Experts of a small language model.
Training: a variant of Muon for the experts, 3984 steps.
Below are experts of layer 2 (counted from 0) of a mixture-of-experts language model. Rows are named router (the router's row for the expert), gate (a neuron's input weights, with its number), up (a neuron's input weights, with its number), down (a neuron's output weights, with its number) and show model dimensions 336-383. Each number is 500 + 40 x the weight over its row's rms, rounded and kept within 0 to 999. Numbers have three digits each.
After each expert's rows: "mostly gets" lists some tokens that are sent to it at least half of the time. This comes from a sample of Wikipedia text that the model never trained on.

# expert 6
router:537510545506433485515471484493587431556535489453475475447549514458514524547487509544477552491515543556526554505558468526438483494456471516467447
gate0:485502471517528443472444506439437461504542540493519413491499514463490502644495454481458511494459489501475526403567516461571482556410463513521521
up0:577436478520462486532531505425543480482516535497528534513510518514503526442540493504465478521384541428498449556521574489498494571530585534461577
down0:599467499460539458477528502606474490437518466531525526484502435535519497565541560540484490480486536519523452523466537495533541548642511486467498
gate1:514490509498488456478518569473472481450581438478478474552436489439516496509492427511498432604449466515528503520457501412503531461479548529469505
up1:531504510550462474521521473524509547473492545508479520532512473541428498547428435578461536541530458482486508494500537497540428555455523492481485
down1:494505486466484500473462488578515527491426507420538519490536477451517525515487495500513540472519476532527517501522448493477575460459532485518542
mostly gets: " capital", " v", " z", " arms", " ship", " heart"

# expert 36
router:529532519469454498478482423464510503501567489529440518477515565446507522449522466597449568482492570529404524528481493551497484481419490491466459
gate0:507476456446457475517529532545511523500431450492420476497498425509540550490548544485483535460536489536445537499455505494521477456426499502502509
up0:491489561405496431466517527445539519489526463476488440484505447512492448514523472501472601461519470486456520464490544478497475477451536486445526
down0:481498492448508529432502480510415512500531404462529477471534491524532494447494516440510519581587569447449462534514500533466427507528553560451564
gate1:442478449528391501594476499541492490480513465526510515533456510447583552458516452501505556471423372522538523516507514516521508522488397512492492
up1:488463489456503530503545532465481489540533498499515442512507438535569538512550499588569591561462486468407528457444480464484478492529522500517517
down1:522506530495557524501516487489492402452478533469554541550481465490480432545535529500500516537534447501584436516464432515538468505518535499449400
mostly gets: " received", " won", " joined", " became", " been", " returned"

# expert 26
router:501507523506445413545482491507493462509526502452495503470496479433528438546579523519420518539518487604405547501418438559486448449487480562489444
gate0:462474520498514523534439470483504460457489494471524532543487403496482499560458453483526502444526461579497493517479462475487546386483481486505467
up0:492495501522558522560509536499503460502486509486483472499504473466521448505526378465416528527520512497506538513539548504489532502448564446501568
down0:514532510489446455419436489542522398466497528560421452491557500516434556493579532467502480516457558561473533534454547559545529487447518511443539
gate1:499476479498563564499560536489524532525478485469431542411509489514487532569530484427563524458519480505523487523488490480578542428522547539504464
up1:469444479458494516503450457506472500524542450535525421474527537483440465493558530568417428537477515531521534519549505498540561450522475466538531
down1:517582524489515468526472564499505446499493456517501473411486457438448491426488483518431604466499513489559534508494473563499476567425475408473489
mostly gets: "st", "d", "et", "t", "listed", "for"

# expert 40
router:493531519467461491511504473443512460490542449553434518487531504476482453523556559566500507536529476580464548559551471526472383425471477536478489
gate0:514493498508427506536480487412541556457433524536459508466494576467529467465503554541462465492419479467420526517490525449522538560457494585496503
up0:473504416505494482544523578532407598481452463405596483437470456528511510508505442445511454535500495506507451471485573519495471437508496461472484
down0:490515440458460539487560493476524490465479516474496474461602486542472510540496525496522560463487521504503458518476458499496518507584497439474442
gate1:508466498542473544437428499524521523536561486522562520445492487512502437404475537537525537528512505494497526517508450505519463431557446459443495
up1:486413477456527480483523444581447552502554475495521495479484494517522524577492548433435479432517442543492466544521530453553507459506546513471445
down1:478511501504490496513500460469514487480502423458501500456420529490548512429475510464509566456477537530394522454491543576499534532441505440486461
mostly gets: " 2010", " 2021", " 2015", " 2006", " 2023", " 2002"

# expert 19
router:551536595494449417521490488451553472540551458511464494465464474457530479509491475546499501455477531524473493497571443507463513514462467526472479
gate0:522576529422460477533560496462530464475545460548534486494553533567495532554512527502517522482450475464543462502506498481515517459503451534527533
up0:494477487505527497476500550527539479524528471479469542485480424478468498483489503562494501466401449485524432470480513555478554489478449556488512
down0:568455439461486558489544507495529474491548485499509568465525493466578459432473517486547469488518472510501444485481486514414521459556459563503520
gate1:504505574548516445549469434531504508455521508460480540515423523420443545504479508552520471606513492474508418560501524495561452495428503515514470
up1:480489438441542496464510522484432472496493444563558529459525467414542505478456489553479537455513481530548515532486509469514518473554530521546578
down1:449550533458545432606446527495485556492459511511502430429511479498480538557587509546516479409505498386499551534477473460562506481531532485511479
mostly gets: "He", "Ch", "See", "Al", "W", "L"

# expert 37
router:484433520472455465586495460413521466503464500521480545404550491486535477474538488528471545517564538515531427472526484527463512441466477508424480
gate0:500428534468533408469533505511498541576484531491412483476527575488535474526504534507466549467444515508528562474469529562522532483526452454433525
up0:520486496439477428504488461496521492534548515394507506484490505478459489556533518503456489517503508458549485547513550437464465513478429470497452
down0:401447493554483518532503491524539497468508498531480539559518505508514506491459547545483429529514524562461517465480439447551521470546516402519563
gate1:544475539550496500491475585546508531565550535453520483511493509568522509531481475424538496488509478577552500444491507505520466520510441379433460
up1:480545499550533489412564475498454497522538527433487565518449523502552488519435535515424508524506494515517480496485571537472457558534519472473503
down1:507511482475507508492574585565479476554495577473478557513453481502435511501507446468516432561543467554494470467541507515488464545421513467507525
mostly gets: "ology", " States", " York", "ville", " Angeles", " Zealand"

# expert 11
router:531486606531471441474470480454494472481567392486466508487555539466557491489540500504491534499471525511524429542549437552461467463513481501456508
gate0:521454591516411554512556504515536492456502497478456465493491413480511485512461492483458499476469574506550523547418417510453540473560588494483574
up0:501500527481501570547462473478518457520502462480407519490538498453507537493536478543491466563549524466501382555483535549467503511479556469500524
down0:565455483581529413541409541443489417493447553552453449446495508499508470483493497485474553463479466415547520469474486494462542436585536528463421
gate1:606441520496533477490457545524495486522533539570511519544556506538492436453517472491534490427542487492546510397520550538458518463579516432559490
up1:468492497435475474497442494527507474492519513472514419505485498501484539543506444460511499534506472587482552602527496548575515489434404483487461
down1:441467471560438434475521468542519437503528441479564493465528500484496477516516473481531567531559508515526469438490484507448423499474499470542456
mostly gets: " 6", " 3", " 5", " 4", " 2", " 17"

# expert 44
router:546539621467468485549508434418498486534545516490444553515578504518532505515504547528462548501508538547406495490536398571488477435486460485479502
gate0:522546499489512485570539503455502471455412567547532485538522440495472469493633511453482546458499459471521571544491515495513478473535515498546523
up0:575533402569480446555481522496490509519505507522463529519474509507500481452477550470587463434576489459485520559466434460467477502554482586480480
down0:427512545479539545469493454519542527461463481478482534399497491488483511530525571533388521504435438490444503510487528543576549557467590523509461
gate1:511485430516499517545495492545499441497549504490553523554506501425501498557531551507492513506427511477490491476506425435545565505521492451505482
up1:507547474507485506496572504482474494451501572515497498472482487539514591483545403468537460470498517396462483534508507439545520458486489542458462
down1:520466510494478553489396524430510515493474475428459517393554440506483540533505454497544491490484498490523539543479475474490516521518386558541441
mostly gets: " of", "=", "On", " List", " list", " term"

# expert 14
router:579497544463507436539469459499551481554497453532478537455533497488494487585530473532473562520528511565491463545505466531480438451431508548455491
gate0:507547517511514479448502525543483493528484489496518431495517404475534446563417533486516414585559480491544524487525481519490454469539537570500486
up0:519488485443505564494467525453480535508481474568507485454478511500515496478532496551485547525493507513506456509460474483483517520446515407440531
down0:468478515555495549400472607517489536512480529444554532438477464523523450476482578482518465557499456499565473537523540518604519416492527493459432
gate1:506575559504554457467514482511535516558444554525494445474440512503504586544505515472453455510472533520484489471501482540471431510469487488518507
up1:514526525440508480479524562454506519443459541501536577501423508476535502492442398559476444550559491466489536599499535526511438507453535528491501
down1:465513479495462461451435506477478541544501576462445508495485417462526459528541500528523514475491479535469510471504508560509534441517486475578515
mostly gets: " km", "%;", " ft", " |", " mi", " lb"

# expert 43
router:527488538519431526517534441487462464483552441535456512487556517449518527488563464520537560521535580492404516520505440530491493506492512485459463
gate0:460506520461557506474514469530477451512527412561529436531484472526523544470502543567459522445520596489490447548431537499465512491462488494530545
up0:528473480524550433506498400507456529487469488495485582538489548523502560513468464559600555479496487435449465484591555522524501499526507491412542
down0:465468412523542456507431609528522546522512532449421532551465528495555558588492459470531467455518465514457474562510536419498520554445489499498499
gate1:457502499502446526513485500482481527504487497511534546510526526522480414476537489434542545480496520472534506475411476523507498532484502452533409
up1:558539449507410510488530469469518489534441578466473450504493504475529469500568519528478507537525412518489508401480467490509470545506460573543574
down1:491486500551486506467449477500511539475459522504545576532466526547521475504457550441554405457519476501463503518418445450491471489512537513491409
mostly gets: " been", " as", " be", " not", " become", " becoming"

# expert 21
router:567543595412472460553487477456516492508533464491485464446522512495525471521521505502480513473535533544425516509526509526461501475442442563513464
gate0:472467512475481429517564473506554460451495496509445537523559523528502418579491496505519489567487511505484491462436464513479500560452466475484494
up0:557514496564480560477550621484533494531505475510480432477503517529576473524509491572454479406424556404504542531509494468528526502498568584537441
down0:514472533475544476495474515409555526488553418561461477503455543471590463552435510508499561536479530529537493496470534564444439509516488550589510
gate1:520441540512515451484485562449559507534452430434453505537567478518549530509493499502524507513475523522437548431441512528469435518518461473546499
up1:437582460498447546553489412424491563479481501527517510557449488453513445482495545565542513577528483438503522557537481499483502537509502465510540
down1:495477492510526510565535518451514551486529501563525521551542501486535541467528508508505491446472513558362501471603522457549542412483511543542511
mostly gets: "m", "i", "ma", "а", "q", "ni"

# expert 22
router:583526518499478512494533549530616471547533460527471554427554489463580475499548448496522528532451584535461438484532445562439504494460540518473517
gate0:548506459504576494509519530457485423505560581432499539438564525506517543457514437507503539538559488503491531552516522536557503520501559405470531
up0:443519527503469558475483561429494531489558499461542523474457527467473472607509541502492552423559493561539448419523478575498569564448499492499482
down0:545466470510470477488423471528507468591518427384529428484516471568486517482568496549500501491449487500483509504501496549504522512511415525507438
gate1:482485556471388512504481533534553550476503489470457547508542528467497570535439543498493532566470419443435503534481574506529521511520503517549554
up1:500464443512623516519506494518501511505471589489531592507438463507532518480515446541551445542493554468487514486521471425556460498495521399498522
down1:543464527497538480518504461457446466507463471490536461520488462518457465534479552496491500525526478541483505490481502472521490495511498562484536
mostly gets: " on", " in", " from", " with", " during", " against"

# expert 16
router:567476528487497477547527470463551484471519448543466534426548514445529498467464564489543535554565517504449441536508476495449506477492558542487420
gate0:589460499466563502464457501469544477540460474487496440478436518427520497516509471498446556494510431536524497486555525452544504475485546605542471
up0:428558493453549508467492374459437415501556487574481392546478493482471536429510448500546541455451502476519531497532534499540465492592612586488527
down0:500480480467433507552421516498509459457402457528519483555590578491489422461536492480514527496568437479540547566559471502486494448466509509523452
gate1:473469482497547536457486519470435500540576564486472519525478539472442502597480407489504461420495524508533475473492530517588481523443495566428549
up1:464504509497407502501474518559540511463415463514566485472458553484484550485491467551517493566427501480518550500525527445516482521534494511494519
down1:518522519583467498531483532456565538464560522572527552530559492433536497481515508535471549485540517470487465474505534502502493448491541515475475
mostly gets: " to", " Coordinates", " To", " against", " be", " @"

# expert 41
router:561494560473468479485460476469502496527535470492432495495527523466530510495556498545499520556523523539425446531514466518474497525400453587431533
gate0:522511541478450473508516404500527502449521486575447492477494531512572504460549496540450502499502451476495476493528518463526500496518568456541496
up0:479566492469448447493555558418471451525522501508504463509520477506518509492449555485494570568516572461519508546455501515485498494507472547397491
down0:481459494514464457515488529535485475487491510538542489519421517533491506474487448500472488415549528509500415511422495505529489537538554494555479
gate1:401451562492510475476496386485541494470489449525491486556529569503552569480494502587551585533480489553487476477511491456487533517523482498563439
up1:521544483475453519487510381468469534485568575477510465484493549531435489498545498538441463544487490507562524442500506485531459499542543581463531
down1:474505484525431476536513585487499467505469492504448439473495475449452489639550476447436445473561535547579516468486501528417461495486463595494562
mostly gets: ",", " who", " which", " when", " but", "\","

# expert 32
router:567529549495507494512514505445482473561527468538449503478522486456483493519601488497419563537491530531457452469547525549465473484523456513488480
gate0:547438524545532514545489612590530467478494507396447419492475560508494470433490502508433502567500516489599488520470507432517491528453543433510583
up0:461484551495443481499431540483488489485528504495534513479443458500520540466510490607503534498509534523466480568484528550510496446476502516532512
down0:523449527472496520468486474511567541552497451550498509511508409587442553518542487466561502498508508563399532448553490414516464473599498520544561
gate1:496485492545575458518532572489517500588523536457445503515509449481516503468456519521621504478472514545499473532487522548489464531461533563459534
up1:552524445523530529483486523487474485547472486501521436471496476472554531492554470593457548521449437461455529492432468569452482544546513493433496
down1:477442527609477418493518468511496560386447441513546465510472477511468489435521490533475523536532517382550515433551516490515495587549570464452513
mostly gets: " had", " which", " they", " have", " where", " who"

# expert 18
router:539532553442505482495488451515477436477501447533472437436529485403496452499498504536467521555535531549519505484513461564496452496458496472453482
gate0:433490510519514560520498515485495525449526491511552461423483483504581582474501488528499464541434499417498529505502585529498551499533496477521459
up0:478475457538457529456507478459558520496485492401565462466487542480415638452541588509502476445474492527510511488458594501507527534447510517431503
down0:503521584450442511504501497460527522531501461568457565506500547511484431525541533444481602436501556517412477456505461468459462553442484468466543
gate1:390521513409526496497499480542516473508501504499463558497482427472508486474493580461464461440511498488556530452524514600528464496556477487484469
up1:481490495464571518522512465489591504487512514500403514489466464464485465520465422463472559541508533551520519506443452552491561531389516428434474
down1:501404523438476509508513547494493481490568503458484470519478519466499522514504544500489481478500554428510500559531457458488517431506527479516533
mostly gets: " into", " the", " new", " his", " its", " their"

# expert 9
router:518500637434520420573493486501478518560510492561465507468616519459530455596488549563495559557519562602437523540471533473469398466511497492514491
gate0:552534539448537496476520482488542468497504496450554497486508533528487498548477499550514444461429400407483446485470485553490508516489455478446393
up0:485513593534483397453463443511465551501513503523502530467506487409484589467501525513517490526479509531415450530482505459507515564443496568543564
down0:432465493484530518555462484502502497569507463517492500532531475542594510481572543534440458460477491470463498400523471523510479492526490536456497
gate1:576515509527507512584444486478479437496464510515466527528507480492440526545523483528443408583399515509496513510444526460526467515563495479519439
up1:449467539485477492506486460515507550532554468503478425510533580500488523501478487520498504566502496531530522456488486440487491511487546490489517
down1:468495498493490485470456508510456536504553502486488521517485490503430457484447539500445497455452531520530465497512577465543511496545469517500525
mostly gets: " During", "er", "ies", " Votes", " Candidate", " Genus"

# expert 35
router:565503520402541489540489493491533425481538440508433535460539590426539517551460518536526549486527507563485457557516433534473522465462496532411477
gate0:525617518470540491485507476516551471485468517446458498510493485512518547427524485490477493539481538612415531438517461514441502467499472471481553
up0:464536446486465507483549501459526548462484487510516505477514520531478549458495480460456467414421454462523474451557428475467495514484494502531574
down0:535491544530469467505447462528430488436467496494579471488493522487492472569479587512484505464560529545552466469490443490521509520490450515526497
gate1:534501487520508525486517495467526517499521505466453469523543480561533497429481509483505536507521605551421535498511558463397497464480511491441497
up1:525502552514543388490501534480515525534507555473435510478546556497494485539514483423522518487445484551588521505479491593525546549506408530500568
down1:547513543501534457549466563538437535465516544486468539492460544570446507473493411449522476471404479531487460554487484490512491474492562477524451
mostly gets: "-", " un", " non", " inter", " trans", " pre"

# expert 28
router:588523566497506504532490465474491490546527499550498536456508497451551538464456494490484503470485527547444445502492420512490497430422469481464493
gate0:502528432517516557505449455553467488494442502466434473458520539424480490469528493489412529512416507407500464536515560553538497562523496464490516
up0:537460514500488478494539503498544466449466523498508491439495479470479498559453432419488477487398506456531484500437493565474491473514519543546492
down0:492429481481459544542430471568530553509537652468502589487478508486446520528465446531555411439484546462538544471422415528483484446497485522535518
gate1:493518487492580519463568468488463505471522526584487484602531501526483515500467449464469490489499541430574380504461571518548513436483476573458515
up1:561544479495480476525486467473503550509605556520508539489514471520529517533465484510497504505492504498450481462523497545531488478482573486446501
down1:565462560466481529469442449463525511474490461487567517474448461445443506493468426504479465474462450517488490559436478504499588564486557495518622
mostly gets: " \"", " '", " ==", "==", " •", "\n\n"

# expert 23
router:541515599484496469565468432495517452491558514480485492456522576470480455501485511490412576485506507546459478502479439586494476483481487538459489
gate0:547542430439490455450479445491490558490544530529523489506487567486487507495506478516386553575466478539522490408500526507520487522463502480494563
up0:460483400567510531535502476437482456541533527536499518533444521497499548524574514523522493490474441489549504502506538459486514443474530427481521
down0:469548523494480555470478471507530567526480490588489508521480503484579487493459525425531521485476514488550475537479416504439469529501548540573501
gate1:520490484457535513492450499497513512511492539492563604445508533497496505497542550507495386538522510581487491500504446448515530497531514489502495
up1:462515532462540487497461531496511548433545498555550506453472420420536497487509491445429455522518403501485514464587456555490499468509481577508552
down1:484480495524455520516515510456553388550482468515486480542524458475531508512557517531503458480533465506530477570453458543517508465477549516423494
mostly gets: " a", " an", " the", "The", " one", " another"

# expert 7
router:548534550436481555524516501442534477514503435484473467482548508485498551518511494527434604496486606607437490522454482560475478503442493503533541
gate0:454437370528530544471480485419478481461562538466490447515435568537499454526499509495474557488454492507541472472502479467538560509550487513501493
up0:579498527435508513459458469509456496502418511556515553412441494543480545520461442529531541532470468521558538483465463475496557523463542462454488
down0:524479529525518539520473471465486533478510530498561502435498486534491469518488470473506459518542547523437521488524511516509443423467490494519452
gate1:483536481457520494574479465473463551473460532495499449417490517512505472498412499475508512468554456520412494487522462432551479525495514508503479
up1:534506480568541513496488565484499488472450456473527507464507529490463514536529529524527518479484561511490504515431463486529516508482569500525514
down1:506545569452487429515563530461519484516498484502533483542449514482567387521457523501497443536455480483490464481517536539509482509459560587505471
mostly gets: "e", "\":", ".;", "',", "\n ", "\";"

# expert 8
router:516496497528494492537511472447590456508515463521514520514533522453554471541549503479440528537470536515502430535542497519491469503438492479438474
gate0:453565494492557467565519524493507455531513530586464522458532506531472535565512482501423481512423481462541489446492522443490520479567514527522517
up0:487566446504537516461436491496489499545601454462480499440434537462534553558499580549565517441460527421515516505509453482483477515442545480524467
down0:423515496463467486536476546492420457516497545512482542471600537514563509504557446489526487516432454437503531509448559431505558487472527478449558
gate1:488578425555514454493526527527484441492589454528483542551417535529489453473453506519449464549433482509596452494479509532539456465503421514481433
up1:498537485538593483585491543473494504523533581495557564483501482526495463531566480462528404503462532457482603450494544513468467497553461483498441
down1:551490516480472549421472500469496523527478474464511488498564480540549488560559515492488538462507494577485437524451527516513552515540536511493540
mostly gets: " K", " El", " Br", " Tom", " Har", " Qu"

# expert 2
router:556483510449520456547513419509544486511519445477462451481570466440535491460478491509522540563472495525472434569466482481522489462442526509430502
gate0:513537455479519497491542429544470541518491538514476527551515533477485468520536429538464513454413457476469538508461534508481472480502464536509529
up0:508535439469460554467459578476530495477520568496469507463478528492479485529506476490507500497387522442419466478505467432521495511526492505517521
down0:576423465443497440523511484524504521468516460517449480494471518477498504533398522501524464557398517436525481464512488516462497511453493526517568
gate1:519543501472510510513506523467511466469464500522484497480572518513458542500533463490505510525440526419550442562487492510505511613555593478463552
up1:513531483514500512490475445512424491493459563509473498448457479473528520473476472492474493466563499460453480519445460510479503438517377436466478
down1:584465448527575530473498540491448542528562517533466523497494552468499446505467536460478414500484496461623479519441484494475551487467527466405499
mostly gets: "\n", "ing", "ter", " Website", " Animalia", "|"

# expert 13
router:503512524495474456501467530461526511499532448530508571506519561504558525482486449595489494461519578528454461554521448536428498480417510490495449
gate0:492524431478492430506462560553444507541496483575474464533490461511541476488529501451563444497466494468497579483450456516527492412545543507495517
up0:566462513463528472539573577494557482502492428502476524528518487500466465491524491453487467478478497531471516468553548543440490456572405516524523
down0:498470486470398539492514480517530449448511488454498500578505590495561475440542534491546491503522534516472519435563428531509504496542468495471421
gate1:425526549486503498505511532426458511424521474478537492508495553510509496478444503538521491507463502493514448488437504535458527495555449496584489
up1:486526415530490546485503456524488510500484457502464535429480448487473471473393488579481427467462546494460537506536498456546466553501554524450524
down1:516468525435447478490530425504543445582549537493506432544507513512494447509508517469520481483456435578483536443466484514481486492522481443478498
mostly gets: " known", " named", " born", " UTC", " located", " built"

# expert 31
router:485460527450431537501500493441462472504513497471527507464525450454466474524583443521487502512431548532533446518470495509484409432488485513463471
gate0:404476534464542547490511491507527526509546522444508600421498519485458509539496467546465455516565500494491478430500553495438554498508485404496543
up0:550538512441464428406541451480558509563517570484542527527528519559473507484470461394521469468508477512525576564494452426515515454528488523450514
down0:436515523396525532530507478498498473455535489527432493554541407547422493519528506508523519518569486564509485485471497545500480493489467437468542
gate1:557523477480533591543473516486457514511507539507545539468475467556524419506537579538552492527515486519463482508458441481511447507500476524514498
up1:491471493479539445502585569443413464609490433542469525476505512515548423525499492422500445473460435547469565526484536508588459505508459503469469
down1:431488517470606537512464514585512573541383505511480492494439518543556526472460480521524473566518426488514512399535471464468460520502522543538459
mostly gets: "ment", "ger", "ness", "ence", "ible", "ures"

# expert 45
router:506477516472551495513522523494514443543458553470455447441524510442488459472422511472496468506514474526492522470503479522526423488474596471569521
gate0:485432426435487462495479479445472494529451536522480498540537551454519388526389507486514437535538502478558550479500447458511460502519543496492480
up0:449438524505476519468488531494521502469475485530479527526452520457437584473495539464516523498500508569444456511495482425497546525545471446476614
down0:531458539522519509550530481471499553448504460519416450494434479515514469474405539550498489449486582508487460474539509466517466456476523518522403
gate1:446463575529444459527501494485427485480474471516523542519559528484496521574510466492467529462430458439540399494488483511539553544501495514514541
up1:499461542496495541515466517538471535448521531455513486527544518520472518493556449459527512434492516478478482463468476526463464523368509427543504
down1:597412450487488545481503484531538508524585518475454476516470466470493478484465533514510487492567445549458533550476469484469438485398463577447538
mostly gets: "ast", "art", "ments", "iet", " Angeles", "ived"

# expert 0
router:519518499529479475505458469446605481499544482500489519523494520479495476527488493529548528534551531531469434509525469552478465483468467550459448
gate0:436538462577455541473569621578544452511403562501535451493485475521502512563564368476544500524485504480464522432536531535512472433506482565482567
up0:497518472447494502546482491440453498497474488549470468511454543486508503576546548561565525482548509506519467549452498410446487461545441537517527
down0:531460555544495522502427526566529482486401477577469464491537469474468526497497477584516506439569469392544545548487547421517527499513535507397560
gate1:517470466491499413493593535548520492478477568545501423478479455473466555503506532453488523512475503553470449501518512487500569488442508535505421
up1:475510518501436523576430442501516498512600537492527564539517560511470471498488540477442540496550436500592550511511471492512456490567468431569531
down1:522470503485477502517497486486550491503498500493553460513571466520551511451430489573495521490512511483532452427499591487484453581469498529486496
mostly gets: " New", " Chris", " Robert", " ENG", " Los", " Mike"

# expert 29
router:575538534486450492483500511485549453525455433576476543481528538448571497494534465508438521530474534543466484540569468460482505492392495504462496
gate0:491494511428504439533456518438467412557456528501434531372494568534536506472493514486469564551471527546489543488538519457474462405485464545467550
up0:472483502562508471525560452548447520443530551480525483472562466482442503567513502500500405520506567536486443511507520509446461495504441490506553
down0:480446509531476495546499514494489476422493514499422528480549490515516526481425489521554470536492520514484504492391388515440526550494534531527467
gate1:527556463483560514481510512492470514499493530518503520468479513481485465476487429495523512465428464420476532543461527488485455503407519533514472
up1:513550539524507489584504427462548522468532496452470511542509467505463487632460503518498520481525425502470490399454471456473480546603503453514469
down1:558520551522525462429470504491530517417496473555513493504496517552572532452484437497530541501468587523471565412466492537537548516479494526460539
mostly gets: "ed", " won", " built", " announced", " received", " included"

# expert 39
router:500519591433442527444522495489569502541538487508529465510582551513576469545504519518553526516523479494458470527534482505519497486484520574504428
gate0:469520503539566503452453517535561529528508517482462484525457565504564522514528557562478483491536507421433496437534508491487550479527472515485503
up0:523473579482482546551533452430548440518425535501462538496474433471544519520522430491537456503569451476474449505523488604505472539422434507475533
down0:473521532483516496535526585529473502529527537502528549478507503452539559520510558518498513465513410494521477532493530476481434468540459483519525
gate1:530510480542483511481515496494605535508535492519518580393525473535534469512449496497553494503410531436475580470514514462528526534491499591432484
up1:499459561473514478543552489497525542483523516468468501500459442513441507525497512484496491481548490433423437437523539484502504498398514502499498
down1:423457513522493486486446448549536419494380512426481487491444487503440524466482528497489527516544527453520497543474534556493503500467508562542468
mostly gets: "′", "v", " Phylum", "ph", "ort", "mission"

# expert 27
router:551527566484485477467458487453539457494531420495523522507563515436577448525549469503413539557488496534472462526588433538480490475434572515471532
gate0:512425459500545515492519504544516489536486533583474518473479451547489516523493550474472467524500533516507484484609513480500526524533492553497536
up0:554502477473498473523496522452581459569531515460542499532475497482542405527511538504506468422489507439530476508496520510484511520533480514552519
down0:507489459481484475543492461490518464512480545434523516491541524430525504501485432554411553467482487491489426545460481477512518511496500484481581
gate1:482433489453511400529498452494472545521433493497531563483492552476489453512463406521469468483513505526529469505507538552537519502596610528536472
up1:521554538526511557567523478534496481552460518609509474465509512478535505519547537486514465515475551535544511455484469523480522611515471581486425
down1:497461536498555454472520462538499552538539437482438499537529455562463510492516494549487573461522424514522474501477479510492518565500569543596448
mostly gets: " May", " December", " September", " February", " October", " November"

# expert 17
router:553576496490499527493415483479523459563510474486503522439563464479488524562526457560438545502483534575522407519548410516505499485484527496526460
gate0:515583465459471496499525496517475520493541494520521478479501505483536436588497514515518427537533508580513534414521528465489476486513500542525543
up0:415483511500443442491512434441445506468457482526452485399433478527525542451453509451483448513504498517501552516530469581512494494538484519486517
down0:504515460445570510537528525507508468444480474530490484487478472489557587486490519468487548470502464504493483507399460579497517536529486512433495
gate1:526557449539452479496534500436543565442487526543483542488549513558468520505532505477473516531482546420520526581434388465551480556417472485478538
up1:449519454469574454441469523481515543481513479511561451542527488492511529411475442513589603474475461466489502503561542604504461558492494497508489
down1:511501431505537474461426521455507514531528580488475497507452445431493474513448447441507477427509509565507498522460523454546532490471542453463587
mostly gets: "==", "===", " =", " ==", " ===", "===="

# expert 5
router:482493521529494500566467499478547447494509425486447490472531528473504470512563474487440551541527539544494457548472519525504463445466483526492491
gate0:437459478534548498468464468522532525510526512471485554526492526454535537474458478455449512465462530490457489396486510509449548494508549509416500
up0:487521490540458486600494488483462479507475496540506578506520479564505471500468565505572470491463529459535539508516513472476526551562502530525515
down0:517448515408485444450533524492590523518531519518522482527494500439440495545524468557448524519486519486518487542501466520487505475511493444470532
gate1:467388473488456422521472455513488522491460574543414508494553504470473506569465554492475557416440481496499464485428544488501490580513472521459519
up1:489472502459508494498498388557483537414563480486600524556505525497510509518419425452520484413537475515460572489533517509516507482565511461438500
down1:522479439482541545483519486536465530566529527515471585505407514478559528506519534514467558518470490482557510525568343546440544536482517536530505
mostly gets: "ville", "sky", "burg", "ensis", "sey", "berg"

# expert 24
router:525523516494493468498472438436515422513529476525442465482530560441485437490488494512430537492487528551445475456474461513421460501459500513478488
gate0:481518501536477557471486478536456508503447509522501456458535498516525458487487567504502413537530502470509455410449503517449522523462604506529533
up0:387461462524549522484536474505529474499533555493452502493472529552497540463497447461549515444463488518513556462536508478543537426499454422492551
down0:532501515547509461514488524459587469443502463557444501550470525553530533491533513483469563520524482495481500534567517532493475550463412456478372
gate1:463503520484454458420484455454478497423441538511513529490437524478502499492486525493477484538507541465423546493473519511524533507402404499459473
up1:544548495488433533445508556499582537512541531417401536490522504445490510499492496466540511531506561492522531511487520501444491460405445529452493
down1:468487532558484578487488460526507494525491542577560475512508452550521521552509532511468478537493414486498477478492474499511461494504477372514560
mostly gets: " is", " are", " was", " this", " were", " has"